Experts of a small language model.
Experts: 128 experts in each of 10 layers, a shared expert of 64 neurons.
Below are experts of layer 7 (counted from 0) of a mixture-of-experts language model. Rows are named router (the router's row for the expert), down (a neuron's output weights, with its number) and show model dimensions 0-95. Each number is 128 + 32 x the weight over its row's rms, rounded and kept within 0 to 255. Numbers have three digits each.
After each expert's rows: "comes before" lists some tokens at least twice as common just after its tokens as in all text. This comes from a sample of Wikipedia text that the model never trained on. Tokens count by the router's weight.

# expert 4
router:136160137135118108126091128105157053010184125094115150132088151122096212170135149125115160097117157168085178163162180142157078112152158082136078167165085124120158131113125094133153121116125135109154155139149103117149146160114175125169087110110095150147099125104155137160068091120182116121
down0:107096090146149153136126191163130155129140111112142060166156114075143120074172137157136114107135065151100112099184115166122068138090118144135129098194133048136112140148072072155087140142095069127151149185157138181156150106165081102128139129168131090107134115146106115082093127133198147127
comes before: " the", " a", " his", "out", " an", " her"

# expert 59
router:197147108184102120122131122024142074113130162122074202145114137097138189152116170135104145127053094210128161153128141120139165115159166115161121135123112122095136087161121160095156094113144140163166141121128132142107109150186157093137114098147087144119121120155145184138113064125181169125
down0:145124133166155172101175129091132099104094160144126139123152131109103093097134148115121113163161096075138159091190098078169112105161188234086155102129122136078144177121145144108163111124111082140168129058163144123132081129048171175117156117104164080120147088103091169136135114144140101146
comes before: " ", "\n", " +", " −", " S", " —"

# expert 1
router:182127163190145106150115116070141116066167152093106200124130159105128204138114164129120164176088092203117123164106149111140162140168162143146077124147114128079152093147109167104202132123101163136169113118130106126118132141131139132173094111175050147119107093136201145099134103149164118112
down0:108028095108101187105150135123138096140087107082130179127122063107123134156160145158151112144127137088193143160192101188149128137174120149096172095071103063125107101166160136122132105061108117155105174162113111112141147141123122148121123173167194132160096080161146085119151140144150140128
comes before: " ", " M", " D", " \"", " S", " B"

# expert 76
router:156203136210117148119130197104174102124120094132118171120147101119123166098102210153157127101133158146092147139163167113143127097148137101177117129193101123107129153180107124099192115103153139158169112083096088152121127157118170157151136116089071133149089188115193148160075095136143144104
down0:109153092168148177092119123123172125145130163129160164106180148145189130118137152142116065062140150114139125181083172119170134152158065124170130153093128099071124070195090144128120149116102118190154167112104128174199135163173115100079158174091175125114149118140141083151134123108108089136
comes before: " the", " be", " a", " his", "ok", " M"

# expert 102
router:131138113174064108150133161137139124094157106088087104125084078066176143131114183103092164102136131201113157123163155095134139142133171164117123129127088120068104138126092113067116106134179167148106156132150099159179138139170115151159136088141057121174058120113178136073145074140180135122
down0:174113164150149108213152162142145119145128112154167171141116154150111131174184113128176112107092071154096169150077120123107095124064076101129105125169088148152153127157148159156154127115053117054116113115093117142121077155134112092102132151126155118135129165188064175144109107172142150062
comes before: " a", " the", " re", " not", " an", " known"

# expert 44
router:135150160179125104126081177058152137102116098105088153106071123141108154160107145173115133131117113146095114205130176104165162138155134142148066188170072164107139102135101175122144124128086185172158086082096109091113134186186185114147131081084107134139141150164126137186148105123136123107
down0:133151152169127086087107164093143141156100108112082143112174140120135118057141070135157103111130116113127174187142071093109117133172104149134070034105107174126071158097170153146121093138130110157126104089116123124158131091181066148165073099096108125151118104119080130155160157125103183075
comes before: "a", "o", "h", "i", "an", "u"

# expert 104
router:109152170156128124132124147125174103080192105100095158124131122086121182163155125131127181121135132170144164149184163160156098109135203079145095177179098131089111150122156140092191122121127141175178160136090136164113113169178115113171124117089065139165065150164173147163072122159154117128
down0:121156167155075117104111178082103136085126129155179144152148154094092149097139144099138093079156144155109151073106144122125127136144150134145151116134114096162106168047117130200144113054179107135109099105144125127191123094090110111176145190136140114089230188129126125089156118130134078123
comes before: " the", " a", " his", " an", " its", " her"

# expert 70
router:176128163165115133143072138116176071104135138157066161146148124127073201152093184113136154097108129172123183129143145123145135073120173164149125158153082181108161090139136156055117159149158114146150158138130108115112125106147130079107056122144117073127092180169167141124083133188148162108
down0:061158159092114086157086143169120100095148166132130172092146150099098154105127090175197108035128117119101138149150151102125107162087137141163164149194111137147101091128141110142169129110104123140155192087154117091118062088088121129100082132139129101130093149176088198171142138098160113152
comes before: " of", "ister", "ary", "ist", "or", "eral"

# expert 105
router:147097111184150059148117114078176127047116173086081163090135114103131116132112105133146195081108069193150179145139160116115113050140136086189121162136093145120162127111146121123179090090138153147126089073121121120133128133150155153128112116126087090149082133114163154099094121139187127086
down0:088103099129150108108140121126086130178124115204083115155101092122114130077082157127092120131101125094169044115113155112179103115132060142124167105096149077172135120097101166091144092081088069135147101196091117102090091130131125156136114113181080118130050139142091133081132102125120152097
comes before: "1", "2", " |", "3", "4", "5"

# expert 51
router:155167175185139089159074182064146067143144116067091186157134178106088173167127166157133175114087134198140145098176133098168159085101157128089116141144076135115168131152090161091141105125090139137114118109146085123125120126132155125140083104099100167144075115109157121170114128125183160101
down0:124102188112162114105147084092158109121080097143167081113146119091114105117176189090110135169159089133134121153109147082112147187177107152133090172167125142149145112162168147105118162124092185159124158153172121129148188148080122085242115128110135128123143123115174100098146061134168153136
comes before: ",", " |", " B", " H", " R", " M"

# expert 114
router:129163136126117071116129159102199068109138138081067160120123146064132121156120092092074172162076142175100154166209166094170140098137162084125107154142089181088174133111108133137099078078133175111117130134157101137107145132154110149184129146144104107115112176161160140147116106135162131063
down0:113159079135108154108136092136112153123187079157121163124155087132109148169121095136127091119107146143071089188084103166082090152147154151077076162124154094149123064199121151147225117148166134035136145140106125104137106141126143067134152146149091067123134132134119134119153084150095145134
comes before: " |", ";", ".", "–", "0", "5"

# expert 111
router:121169113128092094165081163065157098065118137120089163120136113086106136195111153137114138148097107171145145134169129101181159124112175125144095157154080113048180054111141154130170121149144182189122104082112075139118112171113115141182097109142140128142113155165126166133115072135153179097
down0:141116153140137137139155102070089121176165160084097080100099125089161159081142060116125091164146148123108128116120123065099158112131191092163189099171150096110175150173135135094149086130126158154077113085120137176097136132139191137179153114122113199173112098105174143080140116093092107157
comes before: "i", "a", "an", "u", "h", "j"

# expert 31
router:149151104171097111102141137057169080141151151107064141095110132103089158164115144140125122120062113180111176148126133110175141144175191128164073165138129115095152101181142154154164096087147181138135121099140073165107116104149149157122096119121073096151084117127158191160079099116175194119
down0:101137104102171152062098127116186131115179126105143105096187130075144170105166119146165080143139148135117116153113092128123129162107140122117113087156099105101086141113184053162149185131130132068071122135115113190107147149128206133169083154116122110126132099177081111180112180111083179142
comes before: " ", "\n", " —", " +", " −", " X"

# expert 67
router:158136156159090106113106152069127097103107141107109193132148127082156152142098141119125188130060135169074180116200111093126170090095175098152101175134079169101152126099111146120149061096122133109119093133137119144149121146156125116166124105115076132092135136180183107126116116166224117074
down0:055126145110126100187129085057193100173171190116161083042119141133128108126147129116143142133095096167121161074136146127088100186100107159158112105159121065117149111130155176125159183078105118144148146094123163129135117140106136106099138077120132105069169129134139155093089114090099160091
comes before: " |", "–", "0", ",", ";", ")"

# expert 117
router:123166109161132057114103133127120100120184125141093193105091163128111164071124123101095158111121121149112184151138128086155172071192150097153101214154097197139155148134122140147132074118159168112131112121129129129113144174152115144173121107129069146088100129173196151106140121130202151084
down0:095095095097127112172142092111109078184109142134182121185105182162176113106143164177098166148152106096155126062174199114129118104118179135107142085125145106143103181111138159137147119084142123147089087188130120116119092076094129168161077149129131151129108087123173095177096186086129089120
comes before: "°", ".", "′", "″", "0", ")"

# expert 95
router:176149197183130124114115150101129116131160114142042135087075158078098198160088161157149141155133140142099175131133137066145122131155133127128121178164122128069149116158117130085146109152097115116106172107118105097148150120187164093142125094198085097120090168143147177091099101119200099133
down0:063152212187103135093119165120123139170139142143174109088089153131089149181126088137088127143184138086085141182108127172124087100120051161125121143169122122165162114108104169107105081115073110192125149172101161131118152116051110115101141132143166107156120110125094138162096154142113084147
comes before: "ed", "ing", "es", "ced", "ts", "ion"

# expert 72
router:121166189140125136125143133138154110126169106115073125061152138122114175109089144106117144101130083179109150147094138089165157089134150078187075203159088183114119068118102144097140118114121146119152109108085093102153145127163162121139070114142045073150094167147146125114052126162162136099
down0:118135137102134143137087104172137116062105104129157070056083133126125120074106182096120127084112155179148158162085136115161139162108113128149115146146143171126143117042074124196119186096073125119108159143167162125136110112108134111080122142092104122129077195152067124128150177139115181163
comes before: " of", ".", ":", ",", "s", " in"

# expert 110
router:127164158164090067158087163021147119112154117137088160090111081129131132158053141133120140104103138168111095196147123096141149123162177147151129140170104143133135132179048126107172109118137121164134096091073127137141084132147156138169151106120114150112131143161118152170151083106197089081
down0:149096144124208108185155163091116138150154132145139118088180158118108079091137135164134136098144071121123116113157139159175061181129146129153094125159108136167197152123140164138134185080155102135164181120146190148074142139175204113189171090105142124092118129109110108134149110161141104084
comes before: "g", "o", "n", "er", "u", "y"

# expert 25
router:118175182165110123170100158128116081085143102110079136105110124104112192122099123105137164101131084223105132140163122104102129090151148088147134194177123165100142063118107126063136072127109169120199165141138107155177098129127123085123132109097075105128140156149124141160078092156178150105
down0:093098117137149145152106170088084107142104162136113150137090113091112137144157114062147071119166113124057170110132129163187154158080120163106129163181111162149102119090114121090074091122111059156152088116130087128123135076105098074144068151156135110094178084147124136119077142140141071061
comes before: " of", ".", ",", " in", " to", " and"

# expert 8
router:129162187127140077165090147071140064132133149076066151154152116138129134158100161104110144060081104180100116142183144104156106125140183120135060194142098172104140060115078140151139157145152183188144062154099095133148179126118140141149142124191125140096107110114120145145109127136128121108
down0:097142125102082118147160102066074118148094138125147145169193126134135152138087111130150125090093152104147131134197160114101100119125123100132108146174148144143202035091122126123108059177178111200098140106096118141154159132068122165114116150159125121192098203120089130146114137084136110127
comes before: "0", "ium", "em", "io", "y", "ad"

# expert 107
router:128189171113110134160071150049116118116181120062062132128138157163133175130126136170142177089179093166144140112162144067160129113123181110191111202171044117132142066122117131077139123111132103113133134090146089136160101117103138078113090110109111136137102136146122147148129081118152150128
down0:165148149126138100122156123143168074124112106165126175061112094166114063118160139087107129143095107120094109168137237090132138208073159147148163130152105144078081131114118102121163157120146131182102151129125121168164149102136104122191094102093142165146153132175121169118091179129148135071
comes before: "ed", " of", "ing", "ment", ",", " to"

# expert 2
router:161164162155079104147139140064215076100134172099058150042079129141145151105125172145126162177147078158119172128115145082110140096146141152138057150170107106150130117142085123107134107107114171129151122121141055128130131121107144102123130080121090130156122100132178175141107132165149176079
down0:148155083147152086120079183131180112135171197106151085087143150118171122183163122121094130122051152144123139103109155117118121094120090150157147120100117127152177059105096094167131092175120069128134132122070107113153168144151130133154086116197167147094132186085144062113178114140128146110
comes before: " ", "|", "|---|---|---|---", "|---", "-", " P"

# expert 11
router:162119116203121091126133128044157125068194165070081217134112152110146201114069198135133168126060081186128175148100133118130134106154182132149099150119124122153123118164086156116147113112134153154145126108136081109133118147128141106113077108138111096127111122142157154125119118141178166134
down0:132103107165147128139067136121147149171140114137117105134161084143128173113096129099173151150130067166099123127142129144192045143136173075127098188116103094102141128125152105076087146127087124119127167166172171118182106087103098080222138139144123047096114121138104140084108115123135071149
comes before: " ", "\n", " N", " P", " T", " S"

# expert 49
router:181144156156185092139111113092144117061112164066070163120133120140099135157146108124094176084095085216121143203115114121149151082150134052162107134177115168067116108134150158099135087114115128112126117086127130141132148156189135148170144139103119117131097128128167182140106141126172132060
down0:106095069129178093166131112102142151119173109112151110060100174143157098148157151156112155164058081139130163189124080133128153119110165134130166125086110083088122132137121104136152161159142103045112164146125116194157118104151184097149191072093094137129098077163160153122151112077119108150
comes before: "1", "2", "0", "3", "4", "5"

# expert 109
router:085183141146185088114116108132141099116180155108036141094132149138065186087104122092139133113105071187100175105143141104184124087104136126135068129147101187129138106158146119113161125146130134135142098064114042143126114148138113157108106111129073092108084123187138149092118104150177133118
down0:148105155119090141100094124147117124165121126159174065163120130077061116196148101115130180105151062126142108151110115102114123111151141155108117138161113058171153135149166066068106114186109117131125040160085123114118196111103155128108107173144096087141166114133145168112144154148125123052
comes before: ":", "\n", " of", "==", "ation", " name"

# expert 27
router:174110118149137113168125121061145112059128158108059173141122113118127137100080097180158205066095113155112135115115120119106146044113132144182093173176102155093140137117165126112151081085134154150132072104071103109116145172197134171152117148118097106129105130102161146114128116157171155091
down0:088152182146186144114130100109117118142074092103184177052150099115174124113092088153127154089174194117124098142117076127154107088097113132132124173090177128139158116052151088173112143115127156169154110128085174105084137139142153099168181165136181168174153150129097158109152148142157118123
comes before: "1", "2", "3", "4", "6", "5"

# expert 80
router:111160174139154064155093100128144124125149138131068146073129122152097171091107148087135131118094086159080183118128182073174121108111136150149072135158092167124156133142111114083172097158118128122147077112156060146101140148107121159179108097117068055122062140172144125073133103146175155144
down0:152121048080178171154151150149077160118156139159073135103160096080111146132085120156110096102127125141158081103071077097084143073142137036149168125127121121112159117096133145138130197125053114176123175091105114141083096153152142145106168142151086119135139121163166103106101159122122113167
comes before: ":", "ation", "ed", " by", " name", "amily"

# expert 97
router:127155187129119112145079178144156120073142166132045152152100143157084230139097171092125123129091097148148105153165141095146113109141150110158123188170089165087154053137148143048140118112126143122130193130109093082150154124157130100145119108096100095086108170148156160105107113121144141145
down0:136132146129124075157119119081101099098143133059099149079082150088176107099090094116116155193108130136163199086132107080055093143107132139145142136130086114160108121181154151088125081113177119177068105105106159101109132110130140132131074150128163161120050123148139078100148138092121177088
comes before: "or", "ed", "ion", " of", "ions", "ary"